Weights of a small mixture-of-experts language model, trained from scratch on English Wikipedia.
Size: 13 layers, width 192, 19.3M parameters.
Below are experts of layer 10 (counted from 0) of a mixture-of-experts language model. Rows are named router (the router's row for the expert), gate (a neuron's input weights, with its number), up (a neuron's input weights, with its number), down (a neuron's output weights, with its number) and show model dimensions 0-191. Each number is 200 + 30 x the weight over its row's rms, rounded and kept within 0 to 999.
After each expert's rows: "gets" lists some tokens that make up at least twice as much of what it gets as of all text. This comes from a sample of Wikipedia text that the model never trained on. Tokens count by the router's weight.

# expert 36
router,201,151,234,171,236,183,213,214,193,203,176,192,226,220,184,218,187,200,182,149,169,155,241,197,153,140,199,218,231,218,193,149,235,239,223,202,129,200,225,230,157,176,144,193,193,189,187,170,274,186,212,235,163,252,149,235,179,206,189,153,238,217,167,229,207,225,209,174,216,206,207,199,199,237,168,168,169,210,234,170,222,241,194,187,148,221,165,212,145,220,245,183,214,227,193,173,194,173,186,214,229,223,170,182,241,190,135,202,135,241,217,235,188,165,197,248,222,164,190,185,209,213,165,186,182,169,200,185,153,188,188,192,216,219,213,214,180,159,191,210,162,211,203,200,194,196,217,207,227,206,232,177,273,195,159,179,250,297,171,193,216,212,221,222,247,175,170,198,193,159,204,238,158,195,227,217,158,175,166,183,126,205,190,163,191,160,173,171,194,256,221,214
gate0,182,195,211,235,247,221,209,176,152,205,230,206,146,133,198,251,205,221,157,169,218,210,137,220,243,201,221,222,255,151,254,189,191,166,172,200,213,247,237,242,151,190,236,215,200,184,224,244,187,182,229,212,219,199,188,214,212,209,161,213,217,180,179,241,197,168,177,153,233,195,160,144,183,193,209,203,193,203,174,186,195,199,179,209,143,150,208,172,225,186,209,179,165,203,219,262,184,194,219,192,227,215,240,177,178,202,223,189,152,251,184,226,195,260,271,178,174,202,184,190,198,151,259,209,250,170,234,244,173,225,195,169,225,198,177,230,199,136,227,265,239,133,210,223,165,154,222,210,212,201,202,205,160,221,194,229,219,160,237,185,171,225,216,212,283,194,138,173,212,201,175,201,212,238,184,231,204,203,176,216,215,213,231,201,165,182,228,204,172,213,198,250
up0,216,106,223,250,225,220,270,190,213,181,210,164,177,149,218,170,179,228,187,226,195,210,230,242,199,173,156,193,292,217,163,220,239,108,188,243,187,159,258,210,176,222,200,240,237,196,187,179,189,214,228,228,198,231,235,181,177,205,208,206,186,195,241,165,191,167,207,226,202,166,160,155,222,195,202,215,213,204,194,199,214,233,214,243,199,237,185,202,191,167,217,165,221,135,181,221,151,277,168,214,227,198,247,230,202,216,190,196,203,196,219,185,221,235,183,179,164,184,240,217,182,191,240,208,192,160,259,259,212,196,188,200,207,158,233,240,175,168,177,256,216,160,194,225,157,209,196,176,191,210,187,189,195,238,233,177,172,168,245,255,168,209,243,199,237,186,146,213,218,225,217,188,159,221,161,206,215,197,174,237,198,221,148,193,218,213,195,223,164,162,211,228
down0,212,232,157,188,215,246,210,188,165,207,207,263,164,228,196,215,243,176,153,172,197,224,186,204,190,243,220,195,206,211,209,166,203,208,201,186,188,213,228,134,205,191,232,152,195,180,175,251,183,225,176,193,167,164,152,210,296,227,190,204,158,180,200,209,198,202,211,254,245,193,196,222,173,200,199,217,230,148,196,136,194,235,182,196,194,200,215,191,162,206,179,172,228,174,180,176,226,245,202,194,196,249,166,201,180,250,198,245,231,239,200,232,204,229,210,207,199,241,175,159,215,183,226,170,228,172,131,219,189,228,148,114,234,190,180,176,191,230,136,242,148,191,209,191,228,205,245,156,165,206,186,209,200,228,147,184,245,196,220,145,177,267,178,160,236,191,230,224,192,186,205,230,254,215,200,223,133,190,182,220,211,222,214,173,160,235,206,200,266,210,186,190
gets: "\n", " ", "Best ", ") ", "\" ", "\n\n"

# expert 14
router,210,182,222,173,241,238,176,200,162,170,204,210,244,210,171,176,208,204,192,188,221,221,228,183,250,188,190,207,152,212,188,218,137,215,157,246,254,184,144,215,193,131,234,186,197,208,215,225,234,246,166,249,207,172,239,222,168,146,220,138,228,215,155,178,154,193,183,232,249,163,105,167,201,208,165,225,157,210,208,195,243,158,193,204,220,198,203,252,172,188,235,197,221,213,199,190,219,203,251,208,188,262,212,218,179,139,251,192,174,199,183,190,196,206,239,236,203,174,237,232,208,238,251,214,213,240,229,191,242,137,248,216,134,221,199,221,225,204,193,226,230,182,207,218,207,250,190,201,234,192,196,195,218,198,209,214,197,191,248,216,191,276,145,206,155,190,223,176,127,238,212,202,189,214,248,207,169,227,198,186,189,224,229,189,164,210,200,193,190,183,203,212
gate0,188,226,200,221,158,201,162,219,201,178,201,216,212,198,201,159,217,187,204,133,182,211,249,168,141,214,193,151,226,209,243,235,251,167,193,246,208,173,202,216,199,139,140,179,220,135,224,227,281,169,220,217,151,160,221,197,232,190,180,155,199,254,176,209,203,194,246,185,229,209,176,230,224,162,168,223,145,174,212,194,169,168,217,234,145,202,208,245,212,200,205,187,209,235,220,198,213,174,193,175,151,187,149,202,201,184,220,213,179,182,233,220,219,201,211,191,200,192,174,191,205,202,231,235,254,224,171,170,196,154,196,201,213,191,161,177,246,233,165,204,151,181,157,262,185,224,152,180,244,211,210,194,230,179,150,185,175,192,199,176,198,218,188,180,203,237,187,178,192,219,206,221,154,221,209,215,189,127,200,252,147,224,232,131,177,228,211,285,220,237,230,229
up0,251,193,176,194,196,200,159,164,168,281,228,170,214,174,170,230,197,243,201,205,216,161,203,220,231,222,238,196,207,136,210,226,243,194,204,153,211,195,210,183,188,244,231,181,202,185,192,213,187,206,200,219,230,204,204,209,238,237,264,218,186,231,203,165,204,256,207,196,223,204,247,238,206,215,222,183,211,268,161,216,206,203,190,175,216,179,223,196,178,160,236,234,166,220,187,202,132,209,199,230,217,203,268,215,213,195,156,207,202,162,253,139,156,166,219,189,193,192,205,160,203,217,163,200,173,219,189,219,188,213,273,186,234,151,188,215,213,226,221,229,194,198,214,242,247,159,250,209,231,215,190,192,184,189,244,168,168,228,230,253,186,181,206,227,231,144,208,182,233,225,247,203,278,141,135,199,188,232,191,211,218,198,181,248,264,220,168,147,211,188,175,251
down0,181,181,200,200,174,214,216,158,188,211,208,175,234,228,148,207,151,186,266,186,213,199,197,187,177,202,159,233,236,171,197,216,206,211,202,240,224,215,212,192,133,248,186,224,256,214,130,188,192,199,228,173,182,211,178,223,254,204,259,241,235,205,156,230,153,205,182,223,229,198,171,219,202,203,225,173,189,167,180,232,169,205,155,200,150,233,176,198,191,210,173,177,184,229,199,182,213,234,180,210,209,200,224,215,247,222,156,187,238,181,241,159,187,206,185,97,219,245,204,262,164,209,271,156,211,198,190,212,203,223,178,134,260,199,241,228,178,195,236,206,191,193,257,149,220,163,246,219,250,232,194,239,215,205,177,219,145,210,160,189,196,257,216,176,268,215,176,180,193,181,197,187,222,215,212,233,235,133,216,195,188,205,197,197,176,157,241,187,184,182,225,191
gets: "| ", "; ", "the ", "==", ". ", "== "

# expert 22
router,217,247,215,155,204,242,229,231,136,168,164,169,235,158,174,198,215,152,160,172,204,119,219,256,203,189,177,207,244,191,185,178,139,238,227,157,256,177,209,194,176,238,221,195,170,222,193,186,187,176,210,208,185,260,224,183,207,132,205,231,165,234,230,221,235,192,214,202,194,208,242,189,178,226,176,148,214,183,210,211,186,186,211,197,205,194,187,188,182,214,183,199,174,186,189,162,226,174,227,222,177,213,193,163,223,236,204,168,147,252,169,220,186,267,233,200,205,201,168,159,191,250,218,210,197,236,224,215,197,152,180,177,244,246,146,197,177,169,175,234,150,177,192,153,237,248,201,202,227,238,182,235,222,151,190,179,240,234,165,269,166,190,191,179,193,188,219,217,238,185,165,228,186,230,223,153,162,215,195,205,219,192,205,225,207,185,161,150,256,251,240,196
gate0,176,228,237,168,195,142,239,181,176,187,232,213,188,203,208,195,182,178,221,209,215,218,200,236,221,208,190,209,205,279,215,262,220,138,221,177,177,122,169,215,174,163,136,182,205,226,233,223,149,202,174,163,202,185,157,197,186,196,230,200,210,185,230,220,237,147,251,220,201,180,209,216,240,211,236,255,265,170,137,146,201,243,238,214,192,179,230,218,181,221,172,173,194,198,233,147,197,192,191,203,169,208,162,180,163,181,182,145,196,263,152,247,178,205,203,232,241,233,232,257,225,192,223,182,181,232,206,269,173,250,168,223,173,221,219,162,184,178,182,198,169,200,222,171,174,231,214,143,172,198,189,163,191,143,186,265,187,197,168,207,228,170,214,194,200,150,181,207,229,193,241,210,171,230,216,216,205,202,241,205,217,143,205,216,225,180,223,208,169,215,215,201
up0,189,243,192,235,191,190,186,255,179,147,234,210,168,230,268,210,214,180,237,166,194,210,192,224,208,248,212,109,178,234,232,170,181,165,243,185,197,222,156,198,177,226,158,163,226,213,217,145,158,201,177,204,204,203,123,199,226,224,199,183,189,169,215,216,253,170,198,161,203,234,172,254,193,212,159,236,223,218,248,162,225,267,262,233,158,193,246,180,193,190,159,181,204,207,189,213,221,210,174,217,153,228,159,172,161,186,159,155,214,209,184,229,175,236,182,221,238,215,260,223,212,181,185,217,193,193,223,211,217,236,226,174,238,202,216,180,259,218,190,188,226,190,265,184,191,186,167,160,228,144,228,231,246,195,208,197,252,166,222,195,240,218,264,185,186,224,229,232,162,190,211,187,151,195,195,216,181,173,233,176,164,236,199,199,200,205,241,170,211,191,229,188
down0,210,186,181,228,212,177,219,241,196,222,185,220,163,190,186,199,175,276,198,221,196,241,218,181,192,173,180,207,163,243,152,205,207,252,230,207,220,185,277,208,205,172,193,205,268,148,175,236,206,218,246,161,202,196,203,226,223,198,195,258,185,203,199,239,175,186,233,147,228,104,214,217,255,236,243,179,135,185,205,196,195,167,201,177,216,231,208,191,204,169,205,220,175,176,204,176,240,190,154,189,245,207,179,219,181,223,159,205,170,195,212,247,152,160,246,194,184,160,185,220,258,183,158,194,190,213,197,224,209,167,169,228,196,237,151,202,211,190,218,187,168,206,231,201,176,180,162,260,214,231,192,229,207,208,218,215,104,172,216,150,192,177,199,254,231,257,208,217,233,247,180,158,168,201,170,197,164,222,174,157,200,196,224,177,218,213,235,246,212,199,248,232
gets: "1 ", "2 ", "5 ", "6 ", "4 ", "0 "

# expert 53
router,181,216,193,217,200,185,175,182,193,277,241,163,219,211,184,186,146,201,203,218,199,211,244,246,226,178,168,109,179,250,182,229,237,156,152,236,268,261,161,224,187,157,252,216,236,191,213,221,213,193,257,209,158,212,174,204,187,186,189,159,188,185,212,207,199,178,175,254,192,148,191,168,202,191,163,135,143,197,226,198,238,183,219,207,204,169,179,221,213,170,260,274,237,194,210,271,219,184,216,202,166,190,223,182,216,193,196,169,204,182,183,175,201,203,219,244,224,257,255,221,213,226,226,195,196,188,195,169,237,185,187,209,187,207,172,148,203,207,222,194,194,161,226,214,201,206,196,214,257,210,223,226,183,164,266,214,208,210,202,228,175,212,127,189,161,219,224,224,165,233,226,163,191,203,247,173,131,217,213,167,222,220,201,214,194,239,202,210,145,200,202,202
gate0,188,227,232,179,153,143,176,209,182,189,196,140,141,251,194,201,228,227,219,197,209,224,182,266,182,229,187,221,181,224,193,207,164,205,221,209,207,227,146,162,176,183,140,231,181,152,175,222,200,231,180,179,203,186,165,134,203,174,250,227,178,200,209,225,219,253,216,244,182,182,186,161,188,202,184,165,175,170,204,161,224,181,185,215,208,242,157,176,177,176,175,192,245,188,184,151,244,162,236,204,194,226,166,152,211,167,203,177,238,185,235,193,219,200,199,191,170,229,222,166,221,195,234,211,156,223,190,215,196,199,139,222,168,227,178,212,142,194,241,211,147,155,251,163,180,176,185,197,162,212,168,185,221,237,181,213,204,219,184,179,241,180,222,141,172,218,194,158,154,211,247,238,148,196,210,179,216,275,177,129,212,234,163,142,219,168,252,183,203,217,189,205
up0,171,178,217,167,192,158,174,175,192,201,215,137,202,239,187,212,226,199,203,243,186,198,202,205,188,235,180,252,210,204,197,171,221,192,192,147,162,253,244,243,208,172,169,247,189,196,137,203,164,184,172,241,214,182,161,183,191,172,221,245,149,220,254,173,251,210,247,179,182,188,193,236,222,215,168,161,206,177,200,207,177,223,191,174,222,187,187,140,212,198,151,190,261,164,206,164,210,170,210,193,217,233,181,166,195,218,257,189,207,186,227,157,195,233,257,189,199,205,198,207,208,165,180,231,178,188,224,201,202,230,226,243,207,251,204,234,226,206,185,163,144,186,222,242,159,191,145,163,163,228,175,235,233,216,223,207,140,199,217,202,218,244,187,231,161,235,164,217,162,174,220,223,206,186,158,152,216,196,272,153,212,233,164,213,214,138,237,141,199,198,143,148
down0,236,230,198,195,231,233,197,242,211,216,240,212,158,141,211,172,203,174,239,179,189,202,195,194,183,210,165,242,179,132,178,132,243,204,161,275,234,169,181,184,173,158,243,181,251,196,216,206,187,194,216,165,219,195,208,177,235,193,232,218,210,196,165,245,131,204,162,182,222,254,256,171,186,173,232,238,199,162,177,189,218,171,167,156,193,263,170,213,178,195,218,186,218,200,184,206,184,219,193,216,183,240,219,173,185,238,154,201,245,189,233,164,208,158,223,229,219,194,203,205,224,232,256,226,178,216,154,180,237,204,198,139,193,215,204,225,189,239,184,240,210,235,248,193,181,205,178,204,197,257,264,245,176,197,174,214,178,182,182,176,233,167,207,210,162,174,209,200,242,214,216,171,179,230,232,203,177,250,186,145,143,198,180,134,223,138,230,174,195,164,187,221
gets: "| ", "the ", "The ", "- ", ": ", "\""

# expert 37
router,170,163,115,248,165,255,174,176,271,159,201,161,203,206,173,194,220,197,231,209,183,237,182,214,276,223,176,253,156,221,208,248,198,181,187,153,204,128,166,180,209,228,250,161,169,206,230,229,204,237,246,160,180,220,208,177,208,200,207,166,215,218,183,187,170,201,216,195,206,166,180,211,258,231,203,177,211,180,187,202,213,270,173,161,200,198,239,213,249,198,163,207,191,182,211,199,176,170,260,231,210,164,168,190,231,197,200,215,159,205,230,174,217,163,142,134,159,237,203,234,229,212,198,138,154,232,183,179,187,131,181,183,198,212,223,182,166,171,190,181,192,203,186,190,172,157,217,189,152,215,210,179,195,146,193,209,189,204,166,147,213,173,172,154,152,235,220,246,191,187,194,228,226,194,226,188,190,195,172,176,246,176,201,190,197,156,191,193,147,222,211,183
gate0,217,186,220,168,214,209,230,199,238,208,246,224,186,133,209,225,206,228,183,227,224,152,193,184,212,177,195,169,218,195,254,241,192,185,222,240,194,227,231,199,202,190,197,122,202,164,213,209,253,199,195,179,194,168,220,216,193,198,166,239,142,170,166,235,215,211,168,151,222,206,231,204,161,177,221,202,169,254,269,228,205,186,205,256,132,209,234,165,217,170,232,146,210,231,233,241,176,207,223,235,171,183,227,147,170,193,175,204,168,225,178,198,206,262,190,196,224,177,181,176,187,224,219,210,177,260,209,190,173,208,263,197,196,207,209,195,192,179,173,234,189,203,147,196,142,232,173,185,168,224,194,202,248,183,250,216,183,197,216,195,158,210,208,205,226,94,180,191,265,198,254,217,212,193,217,185,173,274,211,229,215,186,203,167,190,188,162,226,253,171,216,253
up0,150,175,209,229,217,203,241,228,199,223,216,154,279,230,192,237,249,160,211,200,190,228,229,163,175,237,216,224,202,228,208,212,263,243,184,153,144,156,187,183,181,195,183,154,208,233,217,164,181,172,198,223,238,209,242,212,201,153,219,195,217,210,223,191,193,134,196,208,252,159,251,233,273,223,219,205,215,164,168,222,186,187,173,161,195,217,211,199,205,270,203,232,163,175,224,221,266,225,240,188,207,189,214,194,210,240,211,181,232,201,187,225,210,189,217,232,188,248,217,191,223,202,184,233,199,159,187,167,222,181,153,169,166,177,170,216,194,153,221,136,207,223,241,172,227,258,198,244,236,212,191,232,190,155,234,230,214,183,162,192,198,182,140,216,199,232,197,241,193,202,190,158,186,195,188,136,179,172,217,203,155,153,227,216,209,224,161,240,276,200,209,192
down0,223,201,144,187,170,188,198,191,164,238,144,181,244,223,238,208,196,175,199,213,152,239,170,184,185,251,149,186,168,156,233,251,170,185,164,204,229,207,201,208,177,174,163,174,165,231,253,183,163,206,187,148,141,177,231,200,174,176,212,167,189,183,171,142,203,138,196,222,187,221,147,217,182,210,206,173,227,199,191,195,190,241,235,236,223,218,200,210,184,148,197,201,183,165,192,198,218,152,213,182,200,210,145,199,221,269,168,210,205,188,166,230,177,200,163,214,181,214,167,199,165,252,169,141,217,177,235,219,236,196,255,212,187,220,190,170,164,159,188,197,161,147,221,166,152,171,155,219,168,143,175,183,237,240,202,171,223,156,186,239,234,226,193,174,253,214,206,171,168,199,196,241,166,149,209,255,223,212,183,163,178,231,188,262,226,206,227,231,232,201,173,193
gets: "1", "2", "3", "4", "6", "0"

# expert 0
router,231,235,206,159,202,234,216,180,155,182,180,175,228,162,281,168,256,268,144,225,198,233,163,173,210,183,182,229,254,218,235,172,212,230,221,213,247,150,179,194,203,214,185,176,157,189,200,197,199,186,188,207,222,209,172,193,152,208,246,175,239,222,234,223,203,150,182,210,201,181,189,177,156,251,212,175,212,202,171,149,213,184,212,217,184,169,120,185,187,189,245,210,181,201,243,218,210,231,187,163,183,199,201,200,199,212,218,226,186,244,162,217,238,213,222,150,214,177,215,163,202,187,245,175,175,193,274,247,231,248,146,217,191,204,180,187,217,199,198,239,185,181,203,186,263,246,188,142,156,168,211,209,190,218,189,192,242,225,214,198,122,186,214,186,250,213,171,195,204,177,139,140,168,172,157,180,187,214,223,216,221,199,238,177,249,152,209,176,219,246,220,192
gate0,231,289,218,141,194,226,162,189,197,207,153,188,179,230,189,171,228,199,245,205,207,220,233,195,241,231,230,214,214,171,148,220,215,268,205,183,178,169,179,148,201,191,234,189,166,216,208,208,159,206,245,178,240,189,196,238,206,203,225,165,171,219,226,193,222,210,183,202,200,195,178,245,248,284,250,175,154,186,169,252,263,172,157,219,226,221,204,195,201,234,152,234,206,162,176,193,237,231,229,142,215,154,239,158,227,245,200,212,190,204,219,210,191,190,225,216,159,222,188,185,214,206,165,159,182,114,183,224,228,201,209,188,175,215,184,202,232,229,170,167,200,184,241,196,177,155,146,210,193,261,191,211,214,225,198,131,168,191,139,173,211,179,190,167,198,181,224,180,255,199,230,227,178,164,201,191,219,195,192,177,162,172,157,204,189,145,200,179,199,233,224,189
up0,234,235,194,220,186,178,184,174,246,230,179,233,174,203,193,233,275,230,227,198,172,211,224,218,224,161,241,180,188,170,160,222,194,197,190,145,168,181,172,196,157,175,187,219,203,221,205,196,252,197,202,130,180,183,180,292,173,191,211,221,208,221,224,140,246,194,200,200,190,240,146,163,239,227,230,208,209,182,165,213,252,148,222,200,195,187,196,179,165,179,157,250,197,150,204,214,218,153,242,167,222,209,198,205,239,200,197,167,171,242,198,160,175,165,246,224,138,173,220,197,202,193,133,217,247,147,197,198,223,217,269,219,177,175,184,177,207,250,207,170,159,180,210,207,148,200,202,220,190,242,175,217,276,169,170,200,170,162,225,220,210,233,225,183,160,202,183,206,188,192,210,225,204,215,244,222,204,169,234,147,209,228,251,213,197,169,147,197,239,194,173,184
down0,234,183,191,177,190,133,211,181,213,243,150,219,187,197,217,203,209,240,218,209,166,209,217,193,154,227,242,209,210,193,198,218,138,206,167,229,155,145,172,183,276,207,220,128,232,194,192,172,162,178,165,179,168,228,228,216,234,253,208,235,172,221,187,228,218,241,210,208,182,225,192,233,164,178,199,192,243,262,202,205,188,158,219,222,211,166,212,164,214,236,220,245,153,236,228,150,191,219,237,185,188,191,228,159,218,235,205,230,212,247,171,199,164,169,181,139,229,222,191,244,182,209,185,189,219,186,161,192,202,157,178,219,174,169,136,212,194,240,195,195,263,201,215,236,160,174,162,180,201,211,175,180,253,227,141,217,183,164,217,218,228,209,220,207,214,246,248,156,223,197,191,225,194,230,245,124,219,221,212,213,174,152,184,229,254,168,175,183,227,167,220,172
gets: "and ", "he ", "who ", "which ", "they ", "He "

# expert 34
router,226,220,205,210,236,201,191,228,157,173,210,178,224,223,157,215,179,218,137,162,205,249,202,212,244,144,206,207,216,246,244,210,221,208,190,242,174,152,211,229,126,206,174,207,145,192,226,201,220,205,227,168,203,174,186,202,217,199,211,166,238,226,197,260,176,228,214,190,243,205,214,181,210,244,180,211,135,263,177,197,209,193,255,216,183,225,143,250,155,198,187,194,192,224,229,199,204,174,224,246,160,194,190,171,248,188,163,211,176,263,216,222,155,219,187,205,165,212,199,187,219,174,199,188,209,221,214,170,164,165,196,228,245,179,221,229,161,204,170,246,217,166,191,143,241,233,206,278,244,226,237,194,222,148,180,160,187,241,199,207,190,212,185,246,210,168,279,188,209,174,186,193,227,246,206,233,146,231,209,199,171,193,200,166,209,135,205,165,217,254,200,182
gate0,188,105,211,242,183,193,150,192,210,172,216,194,176,215,245,224,194,189,232,239,169,196,222,237,215,240,150,205,170,200,173,183,206,151,215,199,205,218,207,188,180,189,231,139,175,247,199,215,202,195,162,175,178,197,141,191,199,150,209,194,227,262,185,209,177,170,198,229,239,222,223,191,202,206,166,196,193,184,242,176,142,218,171,152,167,148,190,112,251,204,167,180,207,211,231,191,224,179,209,231,206,256,193,215,177,198,201,236,221,183,184,166,225,188,236,181,203,167,228,193,234,192,204,179,223,223,207,148,172,180,206,235,214,187,210,222,269,190,206,185,155,188,192,160,175,130,248,179,141,159,184,140,203,216,185,199,190,165,197,197,203,220,198,234,225,179,221,216,141,165,244,151,178,226,231,197,243,113,198,231,246,223,190,174,147,200,223,204,197,160,189,226
up0,158,172,272,198,217,162,176,212,181,204,264,189,229,259,229,208,255,208,192,216,171,205,178,199,219,146,223,247,180,161,196,210,203,241,209,181,142,158,181,184,180,198,205,156,236,157,186,218,193,219,223,185,205,143,186,203,238,166,193,206,175,289,139,245,217,160,244,187,224,148,190,193,237,204,201,140,185,214,164,218,148,203,193,161,199,193,203,188,181,177,158,219,210,195,183,214,229,176,165,248,155,227,244,155,202,187,211,218,177,188,217,210,203,221,222,190,178,184,188,196,220,224,189,185,214,189,174,186,150,220,155,145,239,181,181,240,223,206,244,226,264,208,202,188,180,181,210,221,182,180,176,226,233,177,248,219,227,165,195,214,186,151,180,240,164,176,170,182,190,221,208,188,118,226,193,136,188,211,211,203,246,172,204,180,116,176,182,209,201,211,246,169
down0,180,241,225,186,253,213,265,201,262,224,215,172,201,196,199,179,159,177,212,207,160,269,235,214,248,211,200,220,212,247,171,176,157,207,184,243,229,208,164,195,174,221,209,180,178,170,203,235,208,228,189,167,221,211,186,157,195,210,228,188,165,203,213,232,203,268,195,222,193,169,154,184,178,182,244,212,223,240,210,209,223,222,221,126,196,220,170,211,214,227,242,196,207,236,237,249,210,208,216,207,216,155,174,143,253,173,168,227,180,154,145,221,189,211,194,182,192,196,230,144,203,223,161,203,193,220,190,240,212,194,131,169,221,226,223,149,200,175,229,201,240,195,188,117,184,196,211,212,142,197,189,217,183,197,253,131,251,261,212,191,240,155,156,191,226,215,193,184,225,163,162,187,248,226,210,160,168,185,177,241,213,165,218,192,185,212,191,257,175,220,188,177
gets: ") ", " ", "% ", "1 ", "0 ", "2 "

# expert 7
router,209,214,179,163,236,238,216,215,167,230,230,177,211,274,131,183,190,203,184,215,198,193,210,238,220,197,223,213,197,270,236,168,181,215,202,248,203,198,208,202,160,198,227,198,177,214,133,152,243,244,220,208,201,178,187,215,201,215,156,186,248,227,218,212,197,230,190,202,264,191,194,226,176,212,200,189,170,155,189,186,232,213,208,187,127,162,169,229,130,231,168,237,231,248,204,164,213,200,222,185,151,254,233,186,180,225,172,210,171,249,160,259,203,191,234,227,154,183,177,153,195,241,202,144,174,197,168,163,223,195,183,219,190,243,169,203,189,212,182,178,185,233,164,153,229,211,220,262,238,218,267,156,206,208,165,175,211,242,188,182,157,233,192,199,247,183,192,200,184,162,184,211,220,264,248,189,186,253,157,213,191,171,213,171,225,180,224,177,224,208,187,167
gate0,237,202,266,178,199,216,171,226,154,227,165,179,161,218,209,211,164,242,168,161,225,227,169,211,222,167,180,164,220,171,225,194,200,189,188,156,188,182,263,146,191,185,232,193,223,155,171,217,209,201,176,246,145,206,153,204,168,258,166,244,222,208,184,231,196,206,172,207,271,206,212,176,178,261,215,184,202,187,188,163,219,221,236,197,227,202,157,182,181,171,230,242,151,232,181,196,182,202,131,221,189,250,175,203,140,180,170,218,154,278,167,206,194,247,188,136,176,220,172,198,190,199,192,230,187,244,185,188,197,225,157,203,219,194,162,168,165,168,137,177,209,151,206,172,167,209,216,247,203,202,209,210,210,168,189,219,164,215,209,220,231,228,195,188,216,209,193,204,238,178,209,196,251,257,109,215,231,244,155,194,200,241,191,174,172,219,179,189,230,197,184,174
up0,161,141,214,238,172,185,177,197,153,222,150,202,265,221,193,219,218,165,164,179,221,207,212,201,191,188,260,228,179,208,184,189,214,260,259,222,190,230,204,162,160,135,201,238,195,222,239,171,190,230,218,181,226,245,205,198,164,184,223,126,212,160,192,156,192,234,186,196,159,236,199,216,238,148,188,214,162,158,208,234,185,257,198,227,188,234,215,169,215,200,203,209,215,245,200,217,217,208,240,177,221,245,214,205,218,203,195,185,198,160,202,215,229,219,200,213,157,186,211,168,197,224,230,168,181,239,181,166,109,174,205,204,151,211,264,249,226,167,220,212,179,209,218,181,214,166,235,187,202,218,234,220,184,186,198,182,235,172,211,236,189,175,185,179,183,195,215,203,151,140,215,159,155,242,211,242,166,197,232,213,175,162,132,188,261,133,182,210,182,195,249,231
down0,165,226,184,127,94,193,215,179,190,246,187,218,157,184,226,193,208,209,153,239,256,208,230,218,149,186,224,204,189,206,172,193,249,174,209,159,220,256,218,175,176,196,145,214,201,201,208,197,194,255,185,162,199,235,223,233,150,204,278,207,235,149,225,204,219,178,152,160,173,247,165,187,150,216,187,183,207,166,217,220,202,164,187,171,224,158,192,188,230,197,214,170,234,228,191,210,188,199,166,139,231,179,165,228,259,191,221,179,196,211,177,193,166,204,202,274,212,233,205,193,174,228,168,208,162,152,182,236,255,174,209,225,208,247,175,212,186,187,246,204,198,209,177,207,175,141,229,232,196,188,248,192,181,147,229,215,192,141,191,216,233,192,208,174,205,166,196,166,235,223,217,215,222,211,215,219,194,192,183,218,222,147,116,225,190,201,179,219,230,191,181,206
gets: "\n", " ", "0 ", "1 ", ") ", "3 "

# expert 25
router,185,239,212,174,153,163,172,201,169,150,195,185,238,162,261,172,217,181,139,193,232,222,141,248,216,190,164,181,205,176,208,190,207,250,177,211,200,157,208,169,242,201,198,166,156,201,184,152,193,195,185,229,176,180,238,213,210,243,206,170,203,170,149,167,232,186,221,192,189,159,232,232,184,185,211,178,194,225,121,162,194,141,152,222,176,202,199,201,184,202,192,209,189,212,189,217,186,181,202,204,216,215,218,213,137,164,219,196,190,228,183,296,159,230,166,221,244,210,266,195,182,199,166,155,118,255,205,180,164,273,220,204,185,160,205,207,253,180,208,186,215,176,225,247,192,212,141,171,210,188,205,219,206,207,168,256,207,187,202,224,198,208,183,198,219,217,182,232,199,166,228,209,218,206,149,173,203,182,138,202,159,203,249,179,262,240,207,169,225,171,190,196
gate0,206,240,161,155,222,207,192,195,220,234,160,244,215,171,188,263,223,187,196,241,199,212,178,261,206,178,225,171,232,224,280,219,198,194,209,224,160,176,248,218,230,179,231,197,167,173,160,154,145,165,201,194,159,224,217,161,231,242,171,195,202,207,179,201,201,204,215,182,234,237,201,159,204,157,180,200,161,214,265,166,223,207,240,220,179,233,224,201,209,163,168,158,247,233,238,228,190,181,212,219,161,172,242,258,210,188,180,210,218,151,146,263,191,206,154,231,184,226,203,182,229,170,181,191,165,186,253,145,185,222,233,182,186,215,207,241,187,195,193,207,214,176,216,243,156,218,187,216,209,173,202,236,167,242,196,259,169,132,176,199,220,212,191,195,180,231,233,159,225,230,206,203,177,184,135,208,180,212,169,194,186,252,176,181,255,188,169,166,231,240,146,216
up0,167,178,220,158,210,196,176,231,175,206,135,204,153,219,179,200,166,242,235,194,284,189,198,271,210,203,183,157,245,242,233,187,219,197,208,208,180,190,205,208,209,207,181,221,186,199,220,165,225,215,182,215,208,227,179,144,149,199,145,240,209,174,217,193,209,205,174,165,179,236,163,196,182,157,195,209,141,185,220,170,206,198,215,181,187,153,263,200,226,233,235,179,186,236,212,275,171,168,216,180,182,173,177,239,177,208,191,222,227,162,195,174,214,113,172,235,255,164,235,153,285,218,173,195,201,185,205,200,222,190,182,208,141,157,223,190,172,229,203,212,186,200,216,232,177,216,206,213,204,155,219,192,167,153,180,229,174,222,199,201,205,183,239,203,194,224,200,124,206,187,147,195,248,169,197,172,156,193,181,190,175,229,133,207,272,169,198,177,202,212,152,199
down0,141,169,244,233,186,224,220,196,193,226,160,224,191,144,202,198,226,218,213,212,200,218,183,204,150,268,205,173,227,202,182,212,230,121,190,230,223,187,219,218,254,221,182,200,202,117,216,167,195,236,143,209,235,194,180,173,124,174,191,152,203,214,187,137,225,152,236,256,189,209,192,155,151,190,205,221,230,211,165,203,170,147,191,185,205,214,211,232,227,158,170,176,270,163,212,157,229,235,199,274,214,188,206,207,181,215,202,235,228,143,154,203,185,179,177,225,181,212,194,239,231,178,163,193,150,152,225,182,215,209,186,191,189,211,176,204,182,257,232,187,234,243,191,205,223,188,197,205,171,167,184,266,183,234,161,218,164,156,186,203,219,181,167,181,215,226,163,198,157,223,140,209,208,190,145,224,225,183,205,204,154,164,205,229,204,219,212,208,229,204,216,193
gets: "was ", "is ", "were ", "be ", "are ", "been "